From a checkpoint of a small mixture-of-experts model trained on Wikipedia: 9 layers, 7195 steps.
Below are experts of layer 6 (counted from 0) of a mixture-of-experts language model. Rows are named router (the router's row for the expert), gate (a neuron's input weights, with its number), up (a neuron's input weights, with its number) and show model dimensions 160-191. Each number is 128 + 24 x the weight over its row's rms, rounded and kept within 0 to 255. Numbers have three digits each.
Before each expert's rows: a language model's description of what the expert responds to. This comes from a sample of Wikipedia text that the model never trained on.

# expert 13
Conjunctions and commas
router:139158164113143128126101116135115083086098157131111126156113139124120119111164120139104089168149
gate0:117099127121148114173148177119144117122116096133122090141129148142156129128131048091098182132151
up0:134109132122137118163131134100161128116137124110122148112138139075134119132102103139080171119125
gate1:102124120117161084168130136125121145114129110118134084115137152119112114159159159157114135131098
up1:128063112096100170103127150119125122083140145151099156134123125136139098127127093122095128135197
gate2:144103103121154111160118091134119114114109119110096135117164144145133145159122168119102154169113
up2:162130118175091117133161157132150142154136113100097128146148102145105115099138101106155137106083
gate3:114156099128054124113148103116148157156107128144128143148147130139115125131137124105137145146137
up3:136136079111098097109135140103130126135107116119102135107139129151125113131088123113144084114109
gate4:137108108102116129137143121130132113108115127118117126079183146133115152106117157120120166127090
up4:122162164089107070133142133117064138198103110171116100108139108138143134134127108120126179114146
gate5:090118131138121084116137136174135125133147116119104136155142093091181100157118138143127151112077
up5:159110150152114139131135118063142178127138111103154072118112141140137152112119119135130102122197
gate6:120102186141146141134120142133107067132151130111136119153103125127165101135113132124101136103175
up6:092101173158144132121098111154149107100114114115111120089089142156134123127047134094128140141088
gate7:112094125148121121157139133057108129116115133130173111101144114154152069138130169122124155160135
up7:142099108152111156134111142157114113108147113158083146129141133153106103131120136127113101102101
gate8:125140164181102103145135153117126164145125148139115131135160143161137152146117142160135114069154
up8:143151170140096107123144098162144170123085123108134127104126125119124171107121123140137128072142
gate9:083158101061123144117118125086139134100090106122156121168113101134134113104147079162118118132144
up9:136132153135145124126134115144153108142166119169127097093132093123108172119136239125123162142139

# expert 4
Sentence and heading ends
router:141154171125174118139136089144116111118075106115076128162111169132129106149111100162101120148146
gate0:070122119162129106084112091126128118143134131162129083143121093122165116122122099118113131127124
up0:160139126112073121111156176126101129115101149117114148114101115099164133093104134140135131131116
gate1:131157158128134165144076109147118101112116146113118145114149134127134084124109155099127076138130
up1:106138147131145121092139184119147141140140088147110149153117144146117195074155144142166180134093
gate2:089118117114156099103156098135100115159117158127117149180113143160087115174120116104140124110079
up2:094117157112154110122141133160141142140165188127083154187131137149127117142121102100107121142125
gate3:118137145111166185110129142132149124093137120117126094157123134105095120080132171131103138129141
up3:148132187135122162122126134196101086144115158111090127121139117141166163144113119119161124115089
gate4:133141116141156155124147118121127082134107120136103171100113108103117124109154095099164151104159
up4:120131131134130148129148095116122110111153165099153130131102126133109125124121164115165107122145
gate5:145153104113136151128122118123141134149106129127102129103133114119145127120104080160139129095118
up5:107090150150052131152168131145115120183146140125138124131139142114144103153134113121137136110125
gate6:119083088150126095113146130091123123149085138105132159144165166150157178162120132187152115133137
up6:147152142125123163167131117138118126072189124111114127089113133108149132130144167096131108098163
gate7:129133135110094131134137135176117116129137161089188113112143110151155174136145125145126154161180
up7:136153108192195113111136151163108146161158147120136149135136135173132132103104116082087088128168
gate8:136117113131130168103103135178127160083109094113097143174079145125117107137132139082130168135100
up8:136148096120132157154078134195093129106105131084140170144095124137152142169150152128134168123073
gate9:139149194115117109124201117130150119112139128135106156128124134128141163121150089136107172123141
up9:132144087140109131152074137160125109137082141113135141112144144105152129125129174145136104138096

# expert 8
Articles and determiners
router:150126156101157106155122120134102112071081172116069092189094174088135114131110109112103098162137
gate0:133150101134089155056113088110147113133161143144127109123133141133166143125109182181163096100125
up0:146125153101114118141127162151145092140117158132159131158148161109106112110124149141152135088147
gate1:141163129097118111191126129114140114129125117155109105101106108152161122131143164150111150163149
up1:142146128188124113157130140124080112175114092065124179111164110156102095120156107131155083134178
gate2:147117110152139108108130166147135129123125161121083133089115153141093126129135156117135119082135
up2:113093123131095077108139128143137147069171147150131110135155096121117150139081142139094119143154
gate3:143129149167127139101121134159122111132170144130138103107164079105147063156129094137135086105116
up3:088119160114116127140158126097139150109086155097118145116146159138125135117123176065128140122107
gate4:158179125164164143078133123139124152100143126121115099186144146083157155128072148166121140129144
up4:113127153142154121152171174106145118115108137110077126160149085131136105130143098115110119185119
gate5:132100157137100109147132137094120133119125091117116116104143130133113139137113108108097128096145
up5:124145105132092155138118115128153107141142105146123135122143139178145119135152074121149100105078
gate6:135134111105153103126093112137193134121092106134077092141103119122169161102102151127164143106137
up6:148140126123135135110175133123116099163176144134189123114134097120119132126155122084143099145115
gate7:147110115124100117134089178091126157165127161144173116131129116157134128105094095064103113133139
up7:120144117103093095100075077097136152119125124130124119105115152072159106123186120137191111114121
gate8:107111131147144137089131155142166153106151120092146131134171131111122129131075117165113140131154
up8:160133138126170116143090147126134160106131154122075089115138148129107133112129116178120144172137
gate9:154133167174159113114122126186110105164141104147176135141140105123094133125125110108126124106108
up9:135143142152126173101121153128137175173095113146112101171147089126146113129120105110141094122109

# expert 1
Common noun heads
router:146164143096136061125102130167138126100100133141107120137111145107125119107131068144117113137133
gate0:165142101132074118122135115156116136177125117191127126128109131136099132142080076084108180143132
up0:128128182147103168146155166080125115136107121090140162147138150092173152137167138123151084106155
gate1:122096091122154140100142080142141127107097147107094095074148150156122118104140114117091136110107
up1:138130115141107110153156185102130123136109119126129130135119120144105130140148118128156111116145
gate2:150129116137148131150076130126121116079129126155124141131129115115139144103122118104124129182121
up2:069126121155119121144109161115109083111097098115175114082141138147126143135142133130110089095138
gate3:156104113154188155090084122124108119174117101135143138121130151177159121146094162120127114110133
up3:182118168148120122142160113129138140111114114136144090162152115122156153129136135130075118122140
gate4:091138135116133131106124082152144122132110123176089131157152140139117131122101121152152108146108
up4:110156158164124111145142129173128131113148105100169181164145110122082106164125121111157105114081
gate5:138132142113153129158157156163120080145147104135136167105135082139188137125128110121151103121094
up5:164134072134144124166114121121125065153146108123135129141115108152126143077108113152123134072140
gate6:110160137111121141128132134086099179155118133089116115119152099109123142113119088101158146143120
up6:135155106124110140121140110161160113109114094121163095147097146153156129120112160096155140102183
gate7:140078175084115098154151121195090127127089127129108179192144128136114143124145099141073105137123
up7:117187145167125136132146138114172119129152158091122124156104099106160110125093087100137138116136
gate8:140116118137115096119132139093088121095190110097095187115155106124123158134129139138111144088137
up8:094152151161094130126112102148148121170164133103109133118142122138135114099133159111139118111093
gate9:177131122182138123131106101126156123141144107150095132135102111102142108160107150182082113140149
up9:153130129151128117102123090136147130165147089139106143109127121067154106145130134167122123152128

# expert 15
Units and locative prepositions
router:178165143121141089144106133147115092109099132121114116129137156112136092137131090148124095129147
gate0:150140159111140096105094154108102136169081108147130139108123118125107116121116075130173137119114
up0:163137137113142050156110197109110098137117139145143132117144121100115135110143140124138111142106
gate1:147162129114149156133135133105163126103163135117087128134144146099133110131100140134160143142116
up1:088081121114115148090133095115105064126134118146121090158101142145136116098126141135121140115177
gate2:101142137123129168148138146165116128150135110121139111076117166133110135119170124083126111180112
up2:122136151164145081144133142115145131170111134128114103139080158106141174096136121147147142127093
gate3:101140112104120124144208162122138145124120105125108115094118102110153105133094178084133141114140
up3:090109098121119130139120093121133156124150085123130103117123104125124165076111119150143155119119
gate4:116190112114138139102118120125135117117145135144140101205143148143136124105095133096120119166120
up4:114138157082170132134121155106110126117167096120088124116132126128133119105145143182110128200134
gate5:138160171112119112120123127106107157126170137164134125144088144100070171114129156095130117127149
up5:104134160129122136137163115119103108138145135124118136120087102154117139114083120131086102133129
gate6:145138126127103130157109131139055111136136150146142110104135117078114155096105091097167112123148
up6:128100140150133109154096103090103106113101137125141149096125105131101128085125136082125130130135
gate7:143131089160120110180123105140146157123117129156116149103143124175101104167135097146127112127156
up7:123131178116176156099108123118143109121136138101130118141132166097191124058126130133076121128130
gate8:140145117149168100137160110104137121123154139082133126157119118097101133132150172205128134151094
up8:177133114133114141093117122124163139118114169147138132105088169122154118125087091132135145134136
gate9:146132092135113143118124160116139143087102131160139119099150126108126148147156134129125114121126
up9:126116105110162087170134140123165112128121111182139120117110139112096172137124153141174137139132

# expert 10
Ordinals and quantifiers
router:139156153097161095151096112156105090097073120136086131128125139128148124110128110139068138174124
gate0:133120111142159132106123123152109098136158130132194093105172127148136127129097123155152133109178
up0:074161150123116105154176065148165200139150111140161124103159111124096191127113110141134204132157
gate1:101132087106143152086126142097135132153145119099140100141119140110124111107133161143100160111145
up1:121110118147157147112069151119083133134101135073142095151097110111147136137161159103122103096153
gate2:117163138115098105163098153131093160138151120123103143176125171131168074115118152095164130102086
up2:109082114145103144092135148164102141138122088127122081124140138132084103105202137106137112137164
gate3:141095100139138127124132107120128092137167106119122167153137148129145144153126125138165149098119
up3:121083162136167127104131125080118099080150102165110130150165135112116156143137147155109145136143
gate4:091116124169133138144132147129113103175104108138048134111159117147110104106149074151135178083121
up4:123143115145125132138118107112136152129116117122127123130110134164122103122115135134167124117177
gate5:161134122156113111141098148123118117151097126158117109121180125126128104160158152097154138103140
up5:129115167082128123130139105102138152143116163142151109109103140137099134169107142168138129153120
gate6:142145153173114159157128154084145110152048155096123132113135121123106134137121098119103152127132
up6:127147112122095156092127168163125158162128135103146136105119127108106165108102096146143156077131
gate7:121117125134149068177130126164141139121125125138120167095103122121161160123183106129131158154150
up7:127117120091150115085109156151095089122159113152116098162157166083133124133117164121132146091124
gate8:114161163146112103132094142110127120123124140115190118152117102161146128099137126101163111130157
up8:144145151109169102139126145158137084146126162170169131148121145138137132099095109143198119102100
gate9:117148134152134130111123133097124185154075125151124160137105116133157157113115178116145107111182
up9:123135120115133120111154113124135110199128133122108149126123135123152122119127125119133151139171

# expert 9
Line breaks, music credits
router:154131133111163109119133115128117099109104145119099099155113138123105076096105076126126123159125
gate0:112135115128140138083143102111157095098167135103138152147130160110116128120124084156167124162115
up0:144094179113120135155083151157116163118140096127169131145141140154148106123170118126112140158143
gate1:113147102145159127165054134129158126116138129163108147131126139134125137079139144127087133151149
up1:120124121134148153130092178139153137131101125161123158101111142145144142135120164138141160125124
gate2:132156106111089126146139142102127164142124101093159079112119089140112111097145093143129156140143
up2:143112099106107163128110128117158145151105115086133128091138168142147146155146108148120135132116
gate3:170087122160163162141121128175116155104130149138134105111123100161129081101137131104144125130158
up3:122092127129112111140147118094109167116204090126093139151134124119133102174127118153124086128135
gate4:159171122113085090135108130122093088138156074132151117162113124176128122127100147134109115169126
up4:129154145117071111116130150087069133129135130129135143120130129144125118109165156114105139124125
gate5:098118118137140137135136164130153111076106136149124125101137155149119128129113119103107134121162
up5:119127133119112080108140114138065120165126121115167101115097154151123099109116138120123145082109
gate6:113147121135134089093172113136139093131131151135129132113125089128103149133110146121116121155131
up6:148115179120110071127147092106151125125131149147124108119133149128122119155129062145148126132146
gate7:121103171109109108128100111149103088107143102114113100175130128129157187157103143137143165135093
up7:111125146154146131128119125126123090079163111104133115111118078130127118168118120138119166121117
gate8:103102141096159149104106158184122139120142123143147164134100153114106142109117128067121174085112
up8:072139183123139148150134126104122160151117044112118145095141141144138073141111100105097171157180
gate9:159129138121109143121151131138123091144130104127114126168150097111161117100117125108092135135101
up9:152073134156123148147094131123105111136077150142215130127113099149123141098107182097122128117151

# expert 2
Pronouns and at
router:155116165072148104133103106135140113140100132129096124166120176100115102115115099130091113150134
gate0:127112114142102143113085139162103145101133136157126125177130103143139173127085145100139138135136
up0:166137141127124113131134156049170127116159118143152064083101144101129111110140114119119132133114
gate1:135144195104096147144146118117094141173138113123117114091130126106126144139095084149125085113103
up1:065125137140166106143136094122159108123172133145115142158142128149125127145097180115106163141165
gate2:076128106072165125114134142141135152106104140152100142085127104153156114157147110144149138137114
up2:096100080136149138138121145122141110105140103101086157124123157140158152138120108128179175130153
gate3:139101099133118095133150179129127136137149151145137062121168122118103114162111139141120182123115
up3:119093112149176109128118147117141139112176101115112103112102167114073084110149103085162123139168
gate4:153171148095139133143150120094140118113080133105126149140137158105103086097146150080118122194104
up4:101131101109138135146107196147129133106130166172158120140160102158182163121119163136119141110145
gate5:150114070102126099173120159116168124091114144126163132145143130127147082150095110154167151153147
up5:159171121131119109179170143150125091081109130166132151129105145134118141124120121139131122159128
gate6:097217165140129127137071109088106135131130153097115115157167110124139140138123131160144106085099
up6:148093107186130171106157175146117129095126104123133115138100106125120148128103130104107141113121
gate7:132091152107119121149117120161117114134141140120113108130131155111176088145171130142073087140165
up7:085143119146139082135161142125156093114077105166131069123149108162134107109081122082116142125097
gate8:059145135134131163128133150125130102118094178122124085102134143180105094097097156095090153133131
up8:080179146157097141163131134121085131145092143124102143107101169130128116078132169147123127110141
gate9:124139106159085110108143141115164146147082109133082130131129129119112133143143145118139146097158
up9:113130122117134152116135126120132113110142146120136123112145156155144133147121123181131125175162

# expert 0
Mid-word verb pieces
router:168123171124173098144080104180095139111089130110103127164124138099113112155144090130112095164139
gate0:122136123072132128096140156081094115099134119123144138122130168136107121124095131097104148113118
up0:148086151091102152194109124121150118134104138117135159133153133114127136159146121107161116130120
gate1:122163108149119126115127111175111129098125168161107082104088105112134107132144148071138110161142
up1:135123120108155146149072132146097121142140166192143113137116104138101184124154116112152121145111
gate2:115123176142145195141151139154135134112165178145148132131112164138136137137167095123160104133195
up2:170165152106116103107143141136092114145137139136078127128103093103133130101150134139100151129130
gate3:179110099109181085103161115158150136150138106110134112143099111116116141105139089158119098128128
up3:139107142138153158142099173114174133111126140105122151168124128142130128114111095137109131103123
gate4:105170128130108134181124122163117045154122153105106101128129131101131125134138105171123149118121
up4:126148131117093098133108137141140067132123193094108129106136154144146109157131124108111148140100
gate5:132164138142166128095166139136128103085123135100143135144104106088118140127129101081151175112140
up5:141121181115096144155163166156136120121163157089129077123110139110121125118108134112121158147136
gate6:117111115182150159118141102133117099120128115122163132125112091122149122127135190173130128142174
up6:152153150069130144141126128113150157136130137123105143129124123098099137080116090068067133147091
gate7:133153122145134096147157143123094150131104118147149160118079146088157137136131128127136164098156
up7:178168162150132078120170104143125141150083132119153157124066147104171118130141166154127136103124
gate8:119137120172102152120120105131141111098095093146080095136105121128147068133115133141088134088161
up8:104087123103128104128106145127134151140136144130156137102112137141137161126190152100165122131144
gate9:146147102125131144098128126151179120138144121175138111159115114125130155110119127150155154131094
up9:135144105146113127145130173143136143097142149123165149175139158133145142102134116122101169098068

# expert 12
Institution name words
router:175174134097159112128080114141131101105099154124097118142130142105133103107117089132121128168165
gate0:169109151125105145130103180129134134114074125061099130121150125087117161148139105134130160131129
up0:113098116145173121139150140148095119161170092206141141146137168147136102123100153119110105121113
gate1:088107122127104084126118141134139108104122138122120136181119103154146169136093122123119161104157
up1:159107127132177117114157147102107125165160145148082145116112147088105139155135117131133082115134
gate2:142135171129096169127131195146129102135119140146138114099088164086117160113151083083114088062096
up2:104096137156128115108155175133118164132123112105099142137145134170127159111156151136140098101113
gate3:114127080118164168132123058150114121164120089134122141117112114133141126137138125114140094121116
up3:095104150128137115156114154138109136152150159118125127135146133123104124126142152127141131105118
gate4:156133133139130116105068123122106101134141165103141129104127168145161132095105176124161127139165
up4:170128116107110130129121124098125131103164115125130169099130102147109130099110160137118128133186
gate5:139135140123126122118107147100115144140053169147154125138132164163104147127106153140090097155156
up5:096114112169108105138114135169128118133170119118111110108152111106105136127143168126152177115072
gate6:167127120148104151118155120150108122121117120106121141142137137120166129108077121104146110131130
up6:146136166154117157115119130147128134106127110127152126121123088134127109084141156092156092123132
gate7:086122135082127129164120155149148160109121174115122148108127109118135148117145137140196119086142
up7:138130094132121165089102124120127134156184119131114140122100133141128119124077119136178166133097
gate8:109121100154119147127127115109152118079116181134124125136128101116136125151123095122128089093116
up8:145154150089144114129113141143136106159089101176137178134123145134142144115142128093104102164145
gate9:114129147130134151096129102121111102111180144132112152158123113128146120147118106139172131129126
up9:141147106127122082172118153105151130159058103129147093096138153132119129086138125151077143051126

# expert 11
Foreign place-name pieces
router:139153147118183115113110125149118141118107149125109089151116137119118094112120127132108106138180
gate0:163089158074089137140130153122135159122103149126155151149111101096123125152138141145147113172145
up0:124122118124161132169126131161123134133116113086129132101165124141107106116119130142133140120092
gate1:179141154121134136079142157149084151099168104165106128120118134118087127155150103133112172151147
up1:101143108130142156134107126129099174111168138169159122142122138111102087141120129133138148171144
gate2:103122098150102125107115133117146167121106151133134111099137152139128122127139146114134151144151
up2:126147195127110165115148110120113123155047127109098172160139135121142128141107142142081154152127
gate3:104100169102179111152111128148129095117178157095142087097127140174092152142088108134127127118136
up3:105090085148119132132110137161117133118188113137130106158157159176098122142095153128148076116133
gate4:141133115120118113164132099121103111059087108141159063150095133112175153129123105142132129155111
up4:121152153142097155180150117120193141128142110135169124122127152131149129134074110091090100090112
gate5:106146089108141132127104138118112113144134130122124113145128129098112150141155140115150166108153
up5:116108123124135121139119076121120135103129100153104142089116115137113124134158115164127155133123
gate6:121103116099134152135165139107113147132103082157124097150148120156141121114155136159155117139135
up6:135148132132098134117104130143123165118127127154103104154131139134105119142131104094149142151109
gate7:151181138141125119127115113097127143167120124120151116125090180126123131138141160166099158129131
up7:097093144109164103115131146138118125106113143136139111151157110180126113119136115114118140125111
gate8:104116111156107160113170153142133103163130103090111153127170138137148130133097132151138145117110
up8:151102160135140118151103149126128127132147131137117126119132103118117118144119148165121099131129
gate9:182138140110125121144162132141166120144121091120094102142124129153130110131148148137149090106099
up9:139099115127101118155106134099146167112175104152148154141146146157158167131135105135134138117112

# expert 5
Numbers and digits
router:169117152103152107155100092169129114077109144121096123163116129137122123139133119145114129159131
gate0:104137126152118080120137109125170143136093120109164091138111117116096149110157112076140098116126
up0:106112106102109140133141098132125130170120128062192143150133122133107134146160156094142097143127
gate1:124154161100159143087108114151154146144153126141122108095149121138153107136119122161121139132121
up1:100145145167122136162115123140099112078068130090103162106129142111107106054129155101109156124118
gate2:093168116117096145137127115102125154172071111119117151154117147116105107103145142113119136166131
up2:137101104139127128141136154148091142134099115135121109092133121125142126155095156113133069114120
gate3:137129135169117162139137105099159120108068124098105131154157173119115130151162097138126135147120
up3:128099135122134162087128121095128139173159104072099145115116137085131149103147097135113130140096
gate4:121123086142163144147159157110121109116083094088124113148111147136133107160082144058119113134123
up4:141149120145103085098109105143123117180157123125127105115149144097129123137149150153155109120147
gate5:107105132153113116088141125066148137150131157105091171120113105126165133120147170087125097130153
up5:110161139096094146148140104193124147120077128118106124070106150095136111140115090136109132117133
gate6:123132062138139135120103155138087082158132069166136087155117145124105176141149108109132125146107
up6:121134164140122115095132076135131151116086174107143140127116176127112115116107099171114151113150
gate7:115139104117132134135096129126127129121113161133135114109175118135177121136123109176136114100157
up7:117093111127113126104114156152114100148109057144140113133125139119035094108117124151146140130095
gate8:129118164117167139142136126124125156107090157141138186137194135095140091114107154140133115153092
up8:134154141123170162137105161124128083149120050135136126135113157139151142110105159170123135123131
gate9:124133142082115125141115085107106143102155101124085137149128136094106145127121115175141111160118
up9:140124112110117162119091157152145120169151172122140116108140103133126121120137103189140132161140

# expert 6
Table abbreviations and labels
router:172138119107179117126106080117112108086091154142099134131128159128123124133112127149098102152166
gate0:135086093192149168122084144139131137135149154144122111073085136108141119128127131117131156119105
up0:135128128155163130114104154088113148124131118138116124123113123095139131117146111118112138090115
gate1:114128161135123125132114125137127099148074149115177143148149144121149152140148149108125117116139
up1:176123112123130136126166086116150132113098149115161100140116133195122147151170108164123105131091
gate2:137132154131174144109121150139154145130102138100148166115159142141162110162141106115105113151081
up2:138108128108117129150058115118120122152116092150132120079125153138122092140113154096136144115117
gate3:140106103146137152089143131133122125153178127118158121122170099133105141145179126136158116175096
up3:154126139074135137144088122129127101133111093107120131128089125146137129094134161139115142064122
gate4:138145145140111100145077140089083151171115128117179119119103124121110123126122119135140103127124
up4:152145104119141143149123119075120122165106147097138093079128167175149119088070125135130095169134
gate5:119155131110141148117109104089094144136103154132134130126145107120104133119149115106194121100148
up5:105148108081208146096156075147118139180129151094103160140139165149143159147135124138127109104138
gate6:131128133131113129091145160155113136086082127147138146098114131142124118141110104103137123109121
up6:182090126130126136135130147099148145097145131146147097087104145113129130091117165078113105164136
gate7:140136153084105144125109117185167135095132100084141138126139132102140158095164151115131146162148
up7:131140098128109156113117120122145089130127098145133118082156104138153141146149125120163155140135
gate8:123129151123145147147105124096091138123124161114149135135123122126143137136126116079163125147098
up8:131073142164122154106154126096146157121154108127059121099158119091108148095096123151139135124115
gate9:094177144124137101180171143154129121094093146146146122132126132130079152124145141138097133138126
up9:135137110143096192129116116115138107119142130130149122104132087100127123101096142109142119102115

# expert 3
Personal name pieces
router:152153136110166121148122109149101092095092144131084114132090134089116084111132115135102095176127
gate0:107122185127111102118132134118185126145119089162116143170167143113142128172137108104111122130091
up0:148106087119128117125153111178112148114174151146134132140113122135126149127105160144146095130161
gate1:158104146123155134105124113122146129114134135102118129121123084114112120118163102123139121091181
up1:126125105157122110099103149153122097118118130161100109114128121132107139140121094072123126095147
gate2:114158123108106143128136117121123157104146126147134180174156123158162155100122119162119098106109
up2:130125136164156129137149162148133149148113117110156148157152127091103108109151183120147158131136
gate3:109120102161133114129140144133124108103140090095108116146113175148141121129092133083117141131146
up3:128095111112104094171070122129127104125133126119131171125080104125105170111153100145122173147097
gate4:081122152143164158107123190108125142133125112114155152138125131126126140136164076166136112120142
up4:093161113107176163172112128122093163149177120121103088100149122178111113136136091154133148142133
gate5:119170120144163179140142098115142123126089153158142135158106125146162164134140117136148116108150
up5:153114155157105089129140105128098120110145061123141110139145129107116112152174109145082160136112
gate6:103140110104115120182139134130108088147152128101126090155140098126075144162092132127146149123158
up6:115148099142139085172145108125077110131154144132118065165139132118113135138121111137134154116129
gate7:141124090162125122086153123118089120127129148141163152131069110108137167165171160153144117115095
up7:133064113143141161120162134130185172154137114117080132122133117103145119151106138136082095115153
gate8:091201132058137161113083125137124085111135134125137135117105117110104120156166149135105123132156
up8:120148136059139138130101159149139120165152118115138136108165110108140091130142120118155135132118
gate9:120148149173132130128124111106183196120109158120139131162126137099115166131142070171142152096149
up9:139156113149125167137151144138135127147118155123138124129147166140156134173101143134146113127122

# expert 7
Infobox list markers
router:135158162118133116128140107141082107103106120107078107159137178116111145128137094154114107149152
gate0:135118127175144124113111152135151112150142156162133108158092159152183131120152100198130105139132
up0:086136105113122160147139125148152146151149120153111127133136138134141123103130144193115113121175
gate1:060151161135128120123110133148143119134135109115143136177127129093168164104124119150109095150145
up1:061149140085146146140117136190120102165137142136122110157154155178093154133116113121111110170172
gate2:127112116146144161172137155158111151111068136107093184101126116125106168117125118161093123119095
up2:148132140154097115124122143165154123123119118132124120130139128077146205112109130100128049130085
gate3:132148098140109095127090156115161088122154128104125127167162120090063117110136105122106175111148
up3:143147125170102125113146112142084097102078121082140106124129115108095125165112089105128177101091
gate4:150120133154122130086091158145141105094121148128141128142096123162095133093100132123132098108084
up4:124108150117166143160071082145128133127131138126160114137159110148146128085106149136107189126105
gate5:142146132122173133097156126093133152100120090177147107137134091103132135119107119164116162108114
up5:110131130119160083134164116131093177084136090120153094083131104099130141148102105157121139140100
gate6:075097105109118142131139150163133124124102091089128099129115142151098114130121126096183087147120
up6:145127126127141113146124125100146101140149173148131128121119168073101157120153142165092139164138
gate7:077129148093131128127165132127132124093126117112113097169112146158116131150128123136085142139123
up7:115111118121118141070144117088124093128114140127160152114113093143126109132141124131135166113118
gate8:115116216134105107134118140113163062114152160116129101137099132122107155135168150140102111097114
up8:065126151187124152128118149138126088116084166125143106165155143121153120127105148133155173129131
gate9:078145133116124116132165113139116159101149130157108111170134113144129174111066147146093155136129
up9:102122178150148150122134121116128134170079158130142128137150085115134126080166153135161148122118

# expert 14
Table cell separators
router:148158143102137103148108094136125108090118143124076094137097171113125087113140096139103094163124
gate0:154138122112138109115120144178146130100147155153176127146108137125187138162143132161077108173117
up0:148098124118129125138126170112160109113117088124127109129117113101087085110114093126152131092126
gate1:113148143134127112127103120130163089140136138157097147115100142128125125190127159128112124109136
up1:152145138135109086170164128115088116138098107132159127124133082117129114097140105122103099149131
gate2:154126114130136136118159153131084127108122151126105156121121120124115152159099093088170168124140
up2:140075135171126102114169107120118116144112130130094157148168114120135126141104145124122168099140
gate3:144165153133099156119100082134122115120074114160127120051149135157108146127098140120132166116113
up3:130134114096121102154138128161133108102104126106143078102125133110161135096121103106120139129132
gate4:094156155144104141136157118132136136092095124095127120121142121123120079112122145124109135107098
up4:121136114140084108119131137111189169113117129117118114130110109102130082189108138135156113128132
gate5:113145171176147135112132072114134155133109131137130101121089127133099158099101102104119116125132
up5:124102155152149110125091172112134121144108099121081142121158140099119114130138155166121149122149
gate6:109171116147145113091141143140115145117127097130178157168132144093123166088176180144134076119124
up6:134130142140092156138124112160144124126104123126086079171120148112149135119168120118138135159098
gate7:115134096089116069176129120144143148115144127136099139097126117143104123134147118105135139120118
up7:125090073102137146139121099141137172093122119093110095101100194153094114107151118119169118125138
gate8:131146045131103088123113117156167132118085116119149125111127176148140133085120120138138160130180
up8:117178140124116137134129097121052097112137134161131135082139112114126158122115126123130116146142
gate9:122155144123106119125081148162132151114144154122120139161139129161149125115127115142110140153115
up9:130166103143147113138105151163139125114124123145110149146143108162151156123118086129108127159130